From a checkpoint of a small mixture-of-experts model trained on Wikipedia: 245M parameters, 336 GELU neurons an expert.
Below are experts of layer 5 (counted from 0) of a mixture-of-experts language model. Rows are named router (the router's row for the expert), up (a neuron's input weights, with its number) and show model dimensions 720-767. Each number is 128 + 24 x the weight over its row's rms, rounded and kept within 0 to 255. Numbers have three digits each.
After each expert's rows: a language model's description of what the expert responds to; "mostly gets" lists some tokens that are sent to it at least half of the time. This comes from a sample of Wikipedia text that the model never trained on.

# expert 14
router:079114132161122170135082136086085113096162096103074070168116162134145117134146086127129129161135111131124120104130104162182108141110124138086189
up0:121140106093113092124115098096137120137108105099130112139122103157125119105109111099134129159150133133133169115142136088170131145127073151139152
up1:158118144084126088111146120138112122176128073105091148131148119108157115092161116133120158102146089127136178134132141120118132085090104131099109
up2:117083145139124103135136069103120083144139121099163113145145159127105096138145162102149106169136156149131169137084168127114088140136139148106129
up3:148143114150164139109144103128140117117122124121137097135128123109122084125130120117117167153154152111126107090126111165167095149164091103124128
up4:100111124153121121108153108135140160094152107107112117112187094132109118151110168115145121166140075131140098067157126138143150073120124111134111
up5:165163134141155145135121120160140098120112140096119124108141115155124140169103145136159126127131122094122109104135156106134113149185095104145124
up6:184112120141151143124173167129119114103110138119165149135196098144089141109145090120089116107135107123097172113102139146067105124118160131113139
up7:180100126144084133131136188122122146100127124129088108149177099086079144162135094113146100102127141155101128121144175160144105112111149154144075
up8:171123102132132140130100111106146126169159135093113098139065121138156113121153161115095152168113101137169103133121157123103097102138102143122126
up9:085117102109127099137103083122114092141109120089158121197092159111123059088098144083149162146156119138158072128115114139129083187204128144131127
Description: Determiners and complementizers inside running prose, mostly the, also that, an, this and modals, as in the following year or reported that.
mostly gets: " the", " that", " an", " this", " would", " can"

# expert 31
router:206138086127108104138075108126112132102110116122087084102111158136141130132130064117126151124148146119129100177094103119158109120113116128134151
up0:136111105149094125168129114135136089119136113158152182115148126148128120172113110120100165153136114098142117099108131165123133123129143094145133
up1:109110123142130132097169107133148153111174109130121161168134116113167142113119104087132120112159096124135142139124133142141149135133107135087152
up2:113118093106142096167103162167132133115075126083146105124115160094119124149104093178114140092114131134179158139101102133149077138122131127164120
up3:140114132105138111116189158121155132120150136122138088112082128114123130111129121117101091105132147138136128136111191096162070158106137127148179
up4:175120133124101119160100125098156116130179147139109106123131130168095147121143109120153175087153170109162082113128117142127159138147116128136103
up5:142144129128154123136178133141117141126133112143118177080127079108146131152118135130119116122099153106148169129119119137139103104138125149133156
up6:115131135094139135125106158161138096145122153121176141140174115136133172133164132151146180118129140112141137152152147108124125126182135112105150
up7:096103128129119101133074132138121157148146131065122119134124109127201140113128093130126091141111156146135141157127135161107109128138149110118157
up8:112123096096096162125112126155134118094119127106183117149151142124164102189143083105101120118122113086111134132170140160100167106160122118162154
up9:104147131136124152148111116167099130105099120138138140150110153145155146089146090104144160112104094138163189101086085151144086194109087110105132
Description: Syllable pieces inside South Asian, Middle Eastern and other non-English names (ak, ah, ani, Bollywood), plus "born", "known", "served", "other".
mostly gets: " other", "ak", "born", " served", " known", " located"

# expert 7
router:150119114120095110138140108118168108090091111083152100162131141147119128122111105103139153113136101085165114194074107123137135108142131111117140
up0:088142091130119121112102157091118128094117080148122091125110164136124142109103126179098117124116137127148153062134138154101164129104139176169119
up1:123117122145100115125111167164109107107149135092135085133138149126148139143105124145122104082095112137101147156116125108144167105151104134162151
up2:135115121103150092161146100137136075170087085091123144128090147144156091117131129131110124117154143105081131094077163142141127089125148131133092
up3:116120149123138109129082106124133178108098101091086124156126098124113087126132126154062144133127104115139156119151138118106122117134136120148121
up4:139145100142104125070151137101111100112102069154104134142076159139133164073144139131164157120124148122109152095153087113117146154104072130095117
up5:163137199133126097175143110101103108143106104150136165108117112104134136153098110147108126158120172111145130129146118116093138106118109126145113
up6:144149133158110081131143115126155114120108121108143127113150120149129112149136136103077149139113142092119135116136120114100124191159110139114125
up7:128174122147132077137168107095136110110116155103117121100127138111149117134143136123161109145088141149139139163139122108101151086124144149121104
up8:075139127126087113135175124110111092145119137157151134209126087102111090137107057103140158122131142114130146108132132077086138132163120138071144
up9:139131118135126127101135113119143117097112121115100103127133090116153154096165104173085165158068101094151135064139123087142122133083089153166113
Description: Verb particles and prepositions after verbs, plus year and decade endings after 19/20: by, out, after, above, it, 2000s.
mostly gets: "s", " but", " after", " time", " M", "T"

# expert 10
router:163145083135083121153119144097154113122110112099124106129140151121103138071090148136127145130150146101113157145095113128102133115080129119130150
up0:111102089126115133130133132130119077145167096103083122115150087134137139104119133110106126144161162107139116107126126141094137099162127084111105
up1:152120129144110111114109127126125120091116129095147074131101113124118116146096140140131147172139181146105132112160153114158096085180125084158187
up2:120132080142127124124088099127110154149114126139087132169099136112141154130106131143113106161156175123131125084164109159118133079148124103143129
up3:140137111131122105162097159137153126137155113149093153140128092092139136175132128111150124144128129105091144136097108179121147138135157133112150
up4:120074128114092121110113139159119132152132150109130102111084179079114152114151137114147173135117159138114144115070142144105123116128111129140132
up5:090138136144123146158159134121099155147115149065127170159139116126117141160132129108134138146117132143115178113154117133138159107121112108127152
up6:133130118167133113145148119117133142107123108113110155122083126118122114098124114159134103063125131130132106099164110145135147099132104126151138
up7:131141149144094136156149136122132132127120103092111148121095159110139104111130117125115110109114134112119143124145163144102133118093094130128151
up8:116125155151113126097136137144091130114153137125132103149114141149148159148135173096124127092108189118142148127081129147143089170118131137128166
up9:168136084115103110140107150107117137143118104150167099150095143132134116170131138144207102169127153146150140115096141150139128070126129164112127
Description: Opening parentheses and quotation marks, and colons after infobox field names such as Rite:, Website:, Throws:, plus some plain nouns.
mostly gets: " (", " \"", " [", " life", " =\n\n", " State"

# expert 29
router:164106114173132123109101126086097115112116099082106101128133178121141116126166154107122136130121134096142144128104109122129142115124139126103158
up0:108139143106132119135110164101120097122188109136206102121149170151144107120150139110163127084139166118201109126136125159156112173128150155138116
up1:120130132071157125125077100111144115141138142137165131159127154116146114124126146130133134140074125140108116135108138109135137135093140138137118
up2:132089136109145131098111090124106098147117108139135173144121133131130116068165099151108164141077139145110104121065116115134111127114113151160104
up3:127123119131138111189107122116144109125108122160092129130169142116103156124105143135114145142134132131144112144119130143134102116111135132130143
up4:125130123129118132141100094153103122143136140138145094131134142166131109110141154160149135132151154131175125126108162129137151141143149136113158
up5:115131107141137147077133141107137130119131133070105093123124151099157123127125126101113176144083115129139120084109117164139131168092128141159080
up6:129157172099097131115092068121112157110166124092125130127134135122173086121146103102178133132150157124118130145121148155167113098101130160113150
up7:117146096095116163121148130146108134146154115063165124130112163129103127119158133144201142120045142143151138128123120111129103148146117139154159
up8:159175105134131104152113152138113142110107148155101108128138141117176135105138105138126095108174153108119131164176130115091124114132143125112135
up9:146132137156161105103139111125138157123082098116067105119155187144164113109164112094078157137113160135197135154109105129141137138102153170135124
Description: Commas, periods, closing parentheses and heading endings, typically after a clause or name, before and, which or but.
mostly gets: "),", ",", "\",", "',", "See", "\"."

# expert 5
router:145124150147092117101134112089093169090102076110118112131114119084168119122160098123125185138112106121168112159125096079161133095128133113121181
up0:099123121123139117135119175096125139121149110158148137116145113095149127114124082161113092160150150144092139140117134137161126125100185125156178
up1:113161142126155146144116120108108152124127099132118123153094102124084123113147119148117141140152136152104146113137119164112129173166107163128157
up2:163105128132119142102123147118102113153130130152092127103112138143102127082123097144056147107156113111140130168140128156102135158152130141133129
up3:163103123164148103128114120087103134156099112083143104091180138104114159141084131156143178114137146113129122141116157117113091108124099089149152
up4:123102107120132173112084107111086118140102159093156089106151156150113115132112133085152106150114151129129130103089117130165110126136126141170125
up5:118089116132097149136112148126122151132158168099113132110147108117119121108131122087091096152133127167112155132155104140157150125107076133132128
up6:125115136163171142113120141118122145098137131152154140140081096099089181129110115110132122149083193143116117141099106160104086125077158114174132
up7:143181127114169105127124112147158116104183118157129142142080135119147132147075140129119120137119094099148168136162154119126145172141159160088132
up8:108146141113144158123111155139138119095113117115122096144154145119177143111107110152103132108134102125126144137136117132146098064143156156145141
up9:115116141152135132145147122132116075118090115163081082126147119128123138113154149122145138177138170124076157153128161127131117145152131149123115
Description: The preposition of in titles like Regent of Parma, sentence-ending and decimal periods, and dashes opening list items.
mostly gets: " its", "–", " where", " W", " R", " of"

# expert 6
router:173110090148108114153090136104073128108098082135124070096098087143160131133107113115153169132140166111159148120087123096145127073119111154151111
up0:067078089177125121147102111127124101117164110116125094115120131126111144113123126153132134159112123154122133155127156128104136134135156156152141
up1:167081131114111131148110122145133145110166109091125147122188103165119186155112131129162132166180124144112120139122093134127152111100077073132138
up2:135160136099174138115132147138158134140080120142095148131112135142116145174153152136159073101119152126104102140129130130131135132130117141128117
up3:119132118163130173082145115124148096133141161144143142137148136086129123100174133117118111117113131112114113099148065120152140107130128155128140
up4:126103125139118127155106175139098117099132125128119151100111133078139160108116166146154143151111131091152062147094105136141141098092136158124118
up5:104148109114179131091114127144158134142147142075148118132148118126172133159126136130149139111109178147160104094090110139142125129140141132142141
up6:142162149089099091125139082129120130156109160151136165136151133148103128119092173149136135109152063117166130145106126107121172098104114156092147
up7:155072117150142140102153100123109129140124122087097099124175125126107192130137158138114144146131162122144116148112140137146183160118096079178133
up8:141138126149198082153122163092109127113123125127119149134115119082160152113129081081119126130132136109124126113113154114136154117100120142122138
up9:124108117141090131121115165137123116161148159103108176140105121126139142101166124108105161130120130131116161110140161097122101126119141122094114
Description: Numerals in tables, scores, dates and measurements, like 82/100, 54.27, January 31, plus words such as first, one, single, right.
mostly gets: " one", " first", " single", " Man", " head", " best"

# expert 19
router:148148130138109098118093153107118131142117135122120123128136137099185135122148122099154132155100136104148132098112099117135093109120129126084120
up0:141130125108138161076108099135142144119124117150145103118122111141128116143123154134133097135084133123091093126118124134130125132149162125117083
up1:139120151175121106126115119130113119125150112078134090131181107085110115122147148137133105108154126163164145185124098127137122116112080106124167
up2:157116114150124118174137132135111123128093154104145139145124098129128150126119150106097133121141146161158166103134126117103119104128103149099100
up3:156133142138168081126118105126115105114123111129058142136178145166185124147161138149141083128125122137131136121136134164121136088108135123108139
up4:102127104144124163135141154130129122148123100105137122149120101142140174113170121115120140111114131132125151110163121117065117145153086133117121
up5:106082117107099138100139144121145109128145160110115123133128121120127145121162117128123149107138165118100147104111110147128114183146112125171157
up6:115144099131087114158146125120138147101149137104150136100149142135112121174113131145056110137130097112136151070119134074116114075140103122142126
up7:116120088114105138137139143164104089125099147148057157165149096118116145147156160133148151135106106095085130145157101103125150156181088101106158
up8:138127143129116129117082115115098166137114105093150141118163131102094139130125128173126167151127123145102109119126137090177127117099138125079116
up9:110116127171115127123150102131077138125113131145122105072097202111129170098128104138103139158113143158154141096087129146153105103111114148121132
Description: Head nouns naming creative works, awards and institutions, often after "the" or a name: film, series, album, song, Award, government.
mostly gets: " film", " series", " album", " song", " Award", " Cup"

# expert 23
router:144162144173131137142119112122132136065092104102098139138094156079135174127198116136161127156115096099153099106127125096113172125120127114088159
up0:140121072160117120132109095123140140107111096111128120131133141162098101152098152124151128147131099109117218136123121122116102164142066144156093
up1:104129138153175079134125140142128122109164082114138144140149139104131145105156109100091113135104110134100115076121118170133126122113095133125137
up2:117143120121127122131119132105100125117128168144115146140109099111156129116153094154096141142097148170117144137150115134151145131125114102114154
up3:080131066151120142114135096129133106174118144118112133138187113098126143114192104114154115106142192131122118140155089137122104144107103106134104
up4:122128124146132082142119151166116144142146127118099111160114112127098143134164171068129144122146143119130107124121145111152086142070155108142094
up5:101131123124104120111080159124138163111134146137136151145110158098085108117101082123137135088124152130121079128135178114133138135110122134115137
up6:105120086137099109151111117064151135163117163155158125141164102118095121118130106145120130137138111098116120120125132147149127154110170092133129
up7:106089118145143129154124138113100071109155108110131130114116134120103164078067077112148104148127137127132097135155102146152118127099107140132119
up8:141131115143146166151098093126137086089144134150108130150143149111146125111108102131112129118153121147106122152125110154127104149105116077161157
up9:096147141127116123098115144166158136094130122106129129152077102092133163112138166131120140126128125173105149158112134106115114169154148138109101
Description: The article a or an, with, and possessives his or her before nouns, plus capital-letter pieces starting codes or names.
mostly gets: " a", " his", " A", " an", " L", " her"

# expert 8
router:159159141112096115117080170092119133114138083133135079155166159101121161116129117103125151142113110080169148136120154118078087125117089124084159
up0:163154110131150145129081111130155102164142113144110126125157179111160129148119116179140133110130119098089156093139094083132087165102066136121113
up1:147144101106094097134127110124151079144130097108138139139096141145133104089131080141153184132135139120140140108114102090098123099128074113068163
up2:159141140139133051142150111131140154141158096155131156136122122166136173105180153132104170159098109121140139118114162152131130142137098111145095
up3:110146111148080112127117139126100118131132098129121133103087142121123157129143088090082132100097118134124077114143144102114147135125120119134178
up4:128139124150140129163084137096100162107126183105118102116146127133119147130110125145110121128113143060133162130133115049138086124140120121116130
up5:127144136108128159129117158122128101124115125139114112148150160158121196122150085147128118168105103104132158131148108137144097140111142149077083
up6:166129159104142122177138129136097135105150114147137144153146156076156127147140123114119147103138137125129102145146104119159094089099089124127108
up7:166125118143108127104124143127092091102125167130097117134151094124132129105154139097154140162096158148108124132125135152138140189096125127105105
up8:157140119130133155125151165122125166090137113097116133132114090067155101109153079107124181124135104144178101103153127173122168072133082130132136
up9:128145128083133142130126139108102098117107117142133103142100167126134153145138110104111180128083119120080111131104119168136136105160123122133170
Description: Infinitive to after verbs like decided or asked, common first names such as David or James, and country codes in sports rosters.
mostly gets: " through", " David", " James", " William", " Thomas", " ENG"

# expert 15
router:103112129141125122117133124107096135109126096118133081129098167105174163118154141119134127139130083118170139128107129139149141136168123113105147
up0:154102139157136137110186128117123095127165139107098107118161115156087090158147144147123178175124159105133077122140133148124119090141111106124162
up1:148110143126151184087133114081142108135139134104116121158175087132130127114132113113120161128143085142107127135128131187168096114131134154134128
up2:133124120168144110141106087179104153106144131135115112129097106110149090147152111115104103150125116126121180129104134127161101118145104130125123
up3:139127131174153127101136115123131091129135085150121114164166160104154133180152162116139126147116111087153153116098126125090122154126140131094136
up4:108109153145150085108106125097132086118116105129145135077112139145126104152152114161127093161147172115116118209086156122171122107129150157111176
up5:131111147162128166097122078118092104141146177123142110127109097126179181133163127119145135151094183121142094133154137164142143129107131128158149
up6:153118125137176125124108151174169127119112104127122101113144122160095141109143104164105128090149131121150118155159182179160110133087159141139157
up7:149093103134173164167108135087119116134125142107101092111176148112106097133134105152123137083126143143135136098081160103141129148098141169140125
up8:144136073133132157144093139127075118092131115143134089155110183067143146133104104094106135123133140124137175111138119130123119143097177130112122
up9:124106136125115092084134139165148128123091118112176092152130147106122171082137107145105144115101155123180196127113139123164101163143115116097094
Description: Century pieces 19/20 starting years, month names after "in" or "By", and school, college and academy words in biographies.
mostly gets: " St", " New", " season", " South", " school", " School"

# expert 9
router:148095095126102115119113112116098092126135126143091105134107166079151123144211067139133138164084144082126157151126115122175136116151116157125156
up0:126104150122146082111116120127102071157200108106094076137089160114103184103149111158109136162136119133163141066116146123182113121148142147132139
up1:132104151100137134113095167128102143120109143158128140149126139159139114151119138125174156140112140077156122120136127138118133123084075149113134
up2:144113128109126141099162130138148120119141145164105134158143160160124091163141132130152180093110125132174099143135087149113142134112168120148118
up3:143127165140154116130158132079128102125092149087131093147090074113140079131145096108147149114098105109128120112148114127135118137154125144152130
up4:116133144128141111106142152144121122132093116163094107082139137161209161150173106140115127125112186111116141180112165127108132158143115153148160
up5:124155135153137103099143133154121120111130117110086113132143102150177102120173136124128139131093126153123150148091082154153153119124113130163131
up6:116130111156123125122160118102107087099106095137090090115148122112151147098165118083122134181119134172161180159131145127091141145140099113110159
up7:163144116122167106131138145118154124164106158174110090105113076125113142128097112142115148145109140116139117161113137093099085129155094149135183
up8:133112160144116110110173135110146096143146100082112131129078145096116126095132115084132129157132144054157164175107115163156148152150111141084159
up9:118084154144113131116106130179131139108127144108072145103150179113124113131096117164118154096102104087129097083152105083111150082152133121120136
Description: Word-ending pieces inside rarer words (dist-ill, re-press-ions, Str-ass-mann) and plain verbs and function words after "to" or "can", such as be, use, all.
mostly gets: " all", "V", " be", " end", "ut", "W"

# expert 12
router:151135128136103141077095167091110163107133098100077081142095128090141115126174102117147143116127121078138098135098106112101157146081142119071169
up0:121127147155082147153126079157116140112145166178141128151131115052115147127113110134127117112128154114131128069153102122090110132106112127133133
up1:176120137125120105116088135113125102121084115099118088118141150100109140151110082122137141115120172150150116145128066141129122101129114149144160
up2:124125096161110150106172133113118131129148140128110155113123127127145139106113146107151133117112081152126118058141139077150146167106093142136139
up3:122110073136167125115117126151081171123128114112082119115161118100144195118153111127145116175151157136127132107150122124157180117129143111146171
up4:170114090173091174123138057076116110129133116092113145104111137100168128121099083120121149140086137106109113118129128114129161133152120145118136
up5:154115127143116110116103126132135114116114076112051096135139139141134128156104095132136105104091105132149095086139165111145138096132141114158128
up6:121140138111132094158124142115124134132139156118127089107185164123159155065107091128099125087152148140117083145096099131128139127099130115168136
up7:175127099123090111136167132122091141152087168166132119156147141097125116092144112097154153091127154109097106115157161147134129110093133098097098
up8:116137105131109158152150135083151138105151138093128143114176156123081104107144127113120124138110168160135149101133152112124162128070124128165149
up9:130126144118097143098134134138132129118133111113130142154143125114169116144120102130146130149162155090125104116128112110137117189094154132155139
Description: Table cell separators in vote and results tables, and word-final suffix pieces such as -il, -ers, -ation, -ains, in dev-il, Capt-ains.
mostly gets: "it", "ens", " what", "ings", "ies", "ation"

# expert 20
router:115131150168096117176131118132088074127137090125097124130119177132116145126140097134121153091114157092137133142126157163128106122117130097128116
up0:139127158178153130156146125102095153137095173112135103130087105104138156155147113127131109144133124112096129131140153110100114137124131139134133
up1:148142105119141141118106145149119123093122100141122099121131139120139167078177121156126124157141143114144144099133102124105133128103146138144133
up2:154106094124158119083100159120055135169136069104142095199161067141133177139131122120106192141108123113136161149116141135158153131119113130114121
up3:142143154138159132147150129111129148118123144093109112168172106143144153114132129135120163129114120137126121158113100097150140091113106099117106
up4:127106117149158101152139146132111175107128145143139143147161135147130121141150132117146144165123163113113141146139121127127094152124153068106126
up5:158131104103148161161133105143144169119152089119084078131157111148109155112136108137066115143138166100137117118102149119146105118122131111126103
up6:120138154134148142191132127131126155085130085146131130160152102124146140115105114093083143118147150081148150080152075110066141107145103052114152
up7:173143132089112155092088126124122135151111119126099133150114134107112155118163101156107127149089111132075127166081150089146132149088119147118114
up8:122103141133112148164127138173153118117104121155127127142137120137117148127126090119151107085085113080138149129116104134093133121138168076131120
up9:131147162100113139125109101129167156081131074150142108137198137131104144076103138116177105136143169126140088061118150116182137118143161084155144
Description: Single digits inside numbers and tables, and mid-word letter pieces of foreign names, such as Beausé-j-our or Mel-k-ite.
mostly gets: "2", "9", "6", "8", "4", "3"

# expert 18
router:098117126113126122141104137146093112106074133115094102158154113107128133088118104122127133102126095109155157168113098113135122069106100072131115
up0:112137108104127128129120125111134105109093104115100091135156112125142119123162129146144127157114121128106122144144125131088103093141135161123119
up1:118138105129131071129124096116146181141112127088092093145121159117146142100145167122120168126136167125135141113151120123106160144119146143175145
up2:136117107101137125163109133124094131144093115098130128131147128143115103172159087143102186132140141138137155103069086128111141131109101125187127
up3:125172083136122117095114093154151112146073140120159141104107113130132135128098146160136141107118125121126103116138138160116190113155121111141120
up4:149132109160155152155148149140091150110149096182140138122108117101120137142167128141091164105131127124127148144106131105129102110073145134083146
up5:106089184108131078133127091137142116144194146160109123129075098093120158080141125174103132106107131137148137108119115111125153087132102124090114
up6:161139154130147123132148140148088138127134134163112132118159158109117084112172107154168112121103179127194120087126071124149148105128114120103114
up7:111105111124158112119116112136128082142137115102183078141136116164122120139123150130136106117150113134122157097105107163105142136126132105102111
up8:092178120173097138119128137184114155110138140161102126182110099121114118103172121118112144140143098154140143145179119155161151202091144115140096
up9:179124122136061176098142127114117139162091126155115101130118128101172132119106112140142135106118151131160142109159127048085097104123124162129124
Description: Narrative past verbs like called, began, took, moved, signed, plus name fragments and semicolons in sports listings.
mostly gets: " called", " began", " made", ".S", " took", " moved"

# expert 16
router:166139140159123127168078129104116129134089094076112103164117187134133111123113139141130124111096089113140113146093155165165144100117074089109129
up0:141091120148123118167183113109141118072128111070132137144165129164120142158110161172169083102111108113153124114151120097130140152123108148136137
up1:177165149121128153158130130174117096166146154132144086142144125131127132130105104120099151118124110136110105114142110131148141138135095115117159
up2:116120124133084129118144107114129105112090103115112153132138137132131215163155095155056077122154099095092126144107109106178140078148096133138114
up3:149124133136159092122048101138116162142137118109124096160112117100131100152158122114125115140144145110120173157133131157151138143158148125119128
up4:136099104102076143122104130128161146085137168103099116100118145133122107148156138163132116133149168107140116131136116121161146132135098170139100
up5:155123129155133143152093164122141080098162142122117140133107123135133139111146137127162113145137106116119113106101075164166095139131098099095163
up6:095142129156141122155103121161154125102100124143132135118128149126129143139091092129185154115119139116122119135107146109157117120140118069147116
up7:106089162129098136157119127112085114090118111165122122151125124122151118090124121123069108148128126118191115052172141135156097099130113099133116
up8:123159111086136170114145100145184168097151110108157116161123130137153114119105138151154133122101123132111106189158137145138148134062163135162094
up9:161123095121136160138148091149117117101144095108123079149147134108207095140142127089184147165110152108070099125120135101151171116139103139141105
Description: Sports terms in league tables and player infoboxes, plus field labels and table pipes: League, Championship, round, Year, final, title.
mostly gets: " U", " League", " until", " office", " Year", " final"

# expert 30
router:153117153139127176122134143100120105141113120137119111118127147110133160131113097112100121110135146147107144163082127140173154098095120114095183
up0:107074111178142119151117116135086148103101141126171131164143124127115073162115145099175132111119139130113120115115123147193114106130147138135116
up1:123121077132123129136146185134123153141093135098129141143121117101100123133143076110142106121130121130128148140100144123165100159173173133136114
up2:152129139168114115152140118072123156103165152157131088126161145132207130154115114062137149162106141121081102129135102106174147161139133110121135
up3:096155115155104104098133133138119128110133080120143146129157107111099105095145144169175125155146128121120144120122144137173108135105105118119117
up4:180141138111071104122111149110135131147098127128108145143087134163176143106166140097122138092122118135149147140134137107134119082123161120098105
up5:129104135131147151131113101115086132125088124113128115122159160098138122124176134116163190149093140157151112105104154151171131117106154118119096
up6:094116085161145163175151157149145125135176172096154108133149130155139126133156146106125117109079139141105144102085094127135114073134112162126142
up7:154095088120175147093144098122090152123139115133123147127143110081146128116156166105148128158148121148155081132083126102121119120130122098088153
up8:161120137112113102152159124134128120114099159128118083094125119160146151141107132135125118151099135109129163167102134136102090090155131111113125
up9:097117155099108156098106130129142095135079121104120112134165147123175152116184104126116169151126156120138098078110098089149116108113129094173142
Description: Words in film and music reception text, like opened, won, American, London, York, and table row bars in release or chart lists.
mostly gets: " when", " York", " This", " won", " if", " London"

# expert 28
router:140101146151109116152114170091132146103127108083177151143143122141120125173134112104171136138108139116140135167111105139128138099132155099082164
up0:184091140157131161142121096120106117137140139112131132141154106130120145160184138113114120130125139132143146070114152137123089163144103166103177
up1:130130145165132183158186136122106122085165124157100155105124103129110148137132169163137155130145092109108109117153114163129139127110099153100161
up2:148172111126107149183160154122107124114119170144136136195135149137148105126130134098156154167130146135127123062125116122111155112140143109080153
up3:145126135176108146138131138133102108099190129173121141181130110141166157132141155100172138137167117103165149096150162117138117121140071105130153
up4:123106110128114111151132129101108157120174125137137111136128129080119112125143071125167139141132092139107077183116143142134118141139134098150156
up5:149154076148134168120149129141138145135095166096119105174125143118146129150152103142146181159138109148124141146122080142140116082128131137094103
up6:139103148124116123114079132114141087119127078102138124121077150117107086103145127137131119127101059143164174124123117162110121171126133099136120
up7:173138135143092136169137139140117160108069162138142139111162127137130119153065132108119184190129123131150072103155108159102146122160133121136119
up8:122099147121128127098125086121138083154149120088122123183125141143140143112131141118097111104102155121138090181136127109117173077133128107051125
up9:126139136130120119165134163080109102102105135148091145124106108158164145134131129137084122142096129122141139106140125148122081116102142103135180
Description: The preposition "for", adjectives like also, national, local, more, and last two digits of years or numbers after 19/20.
mostly gets: " for", " also", " more", " million", " national", " local"

# expert 25
router:176135109174149114111095129130121115100128104094118087155171149126158140128144112125108169158107107116183135174131088140115119136102138121082154
up0:119114153134116107133159114130118152145142109101122095142169162143120147129109120111117115101126164095083120125100146182150128102083141113157148
up1:105141150109173164123126149150179148131109113101155139131127122118164153157105140124095103138099111115172118095091102171113068083122141132156142
up2:111136143143108131137118112116138109128167142178136165166086141158150102076122094162101137146138144088129168133126132098086118117180140158089161
up3:124114132084110135124098127112125140128123099109146144135141120140161136128147117129155171135150099124113121123131154103138111107048115104158102
up4:136175139118126125086131184140162100151109119124094159129127124122129117167126133158139137178098083091080107142112136156136129108147168127103123
up5:105113124142130097131169111079101126134142153109112170153111147105158087139153104152122102152125140162176129121180159107145127045118125108120156
up6:116120170136164079140107147133074124118151099146113118122095124144187142119186074107135101120104162107151117082146107171134133165059102149168158
up7:097090155139129121162107151122125159086129156116148135148154134139142102127081127141123106161149098121158133102101082171133090127099131143151122
up8:139088160177123149131159110099098109135089108131130108158125144131133133118145089158117144072146159107130111149155136151150083145121103128156140
up9:126154124162176121095148151074127158119102096118102122139127157144177145126150085115126160097113130090125091082134118141141163140152117165126147
Description: The preposition "in" and time prepositions (during, throughout), plus line-start dashes, pipes and headings in infoboxes and tables, and birth-year digits.
mostly gets: "In", " In", " during", " in", " early", " During"

# expert 27
router:139124131172127097095117155147121150110136096108109160150148159128142127141141130087150108140119144112129162120118110107133120102117114128105136
up0:147067091156164147112145143111134136074169161113124108146158123107084128145128161095142102158099086119134117145110118105086144090107128102139152
up1:142148131151074132110109107125117111116094151074146130092174157095154120126118138080110102146124144083091133168111141133131148164117122122067144
up2:120109168096092109099145118119128095107114104109095136135164102131113169108150130111128121142142145073111162129107164163119128106105131084128133
up3:153123143167133089157130151140123106132106148101130144184134125111122151110123132141122123128141159095119146155108067109118140129087125140119106
up4:136101134169136133100096123154159134111140080171117082126177123118144100097148161069140149140133118095118117109113114109140164114110104106140127
up5:197126103143148114093150102121074104132150144100084148131127143119091106144116130109174100139110195117138136126133092139112124142090144106098099
up6:141092122126151168084101146135149133114160130113116090139110103110116172146151151132117131132097106129154138120183096141131165132125096113118120
up7:170147150140116149159110138149125140149127142145125141148158097123142096106141122133124137158147126150122103113117162151133146118070137176095127
up8:156135132130100167110159134104102130152161157104138113090175104108152123122092128085110114135129159161117098190160137126122120121125092167140105
up9:147091184154119135138135155123118131176134163095108154093169106133153147136140127134148127168128154129079139120137106151118115123079106103119156
Description: Middle syllable pieces of surnames and rare words like Cr-im-ple, Glynd-eb-ourne, Pat-ag-ornis, plus "World" in names such as World Court.
mostly gets: " World", "ig", " b", "ec", "ip", "ag"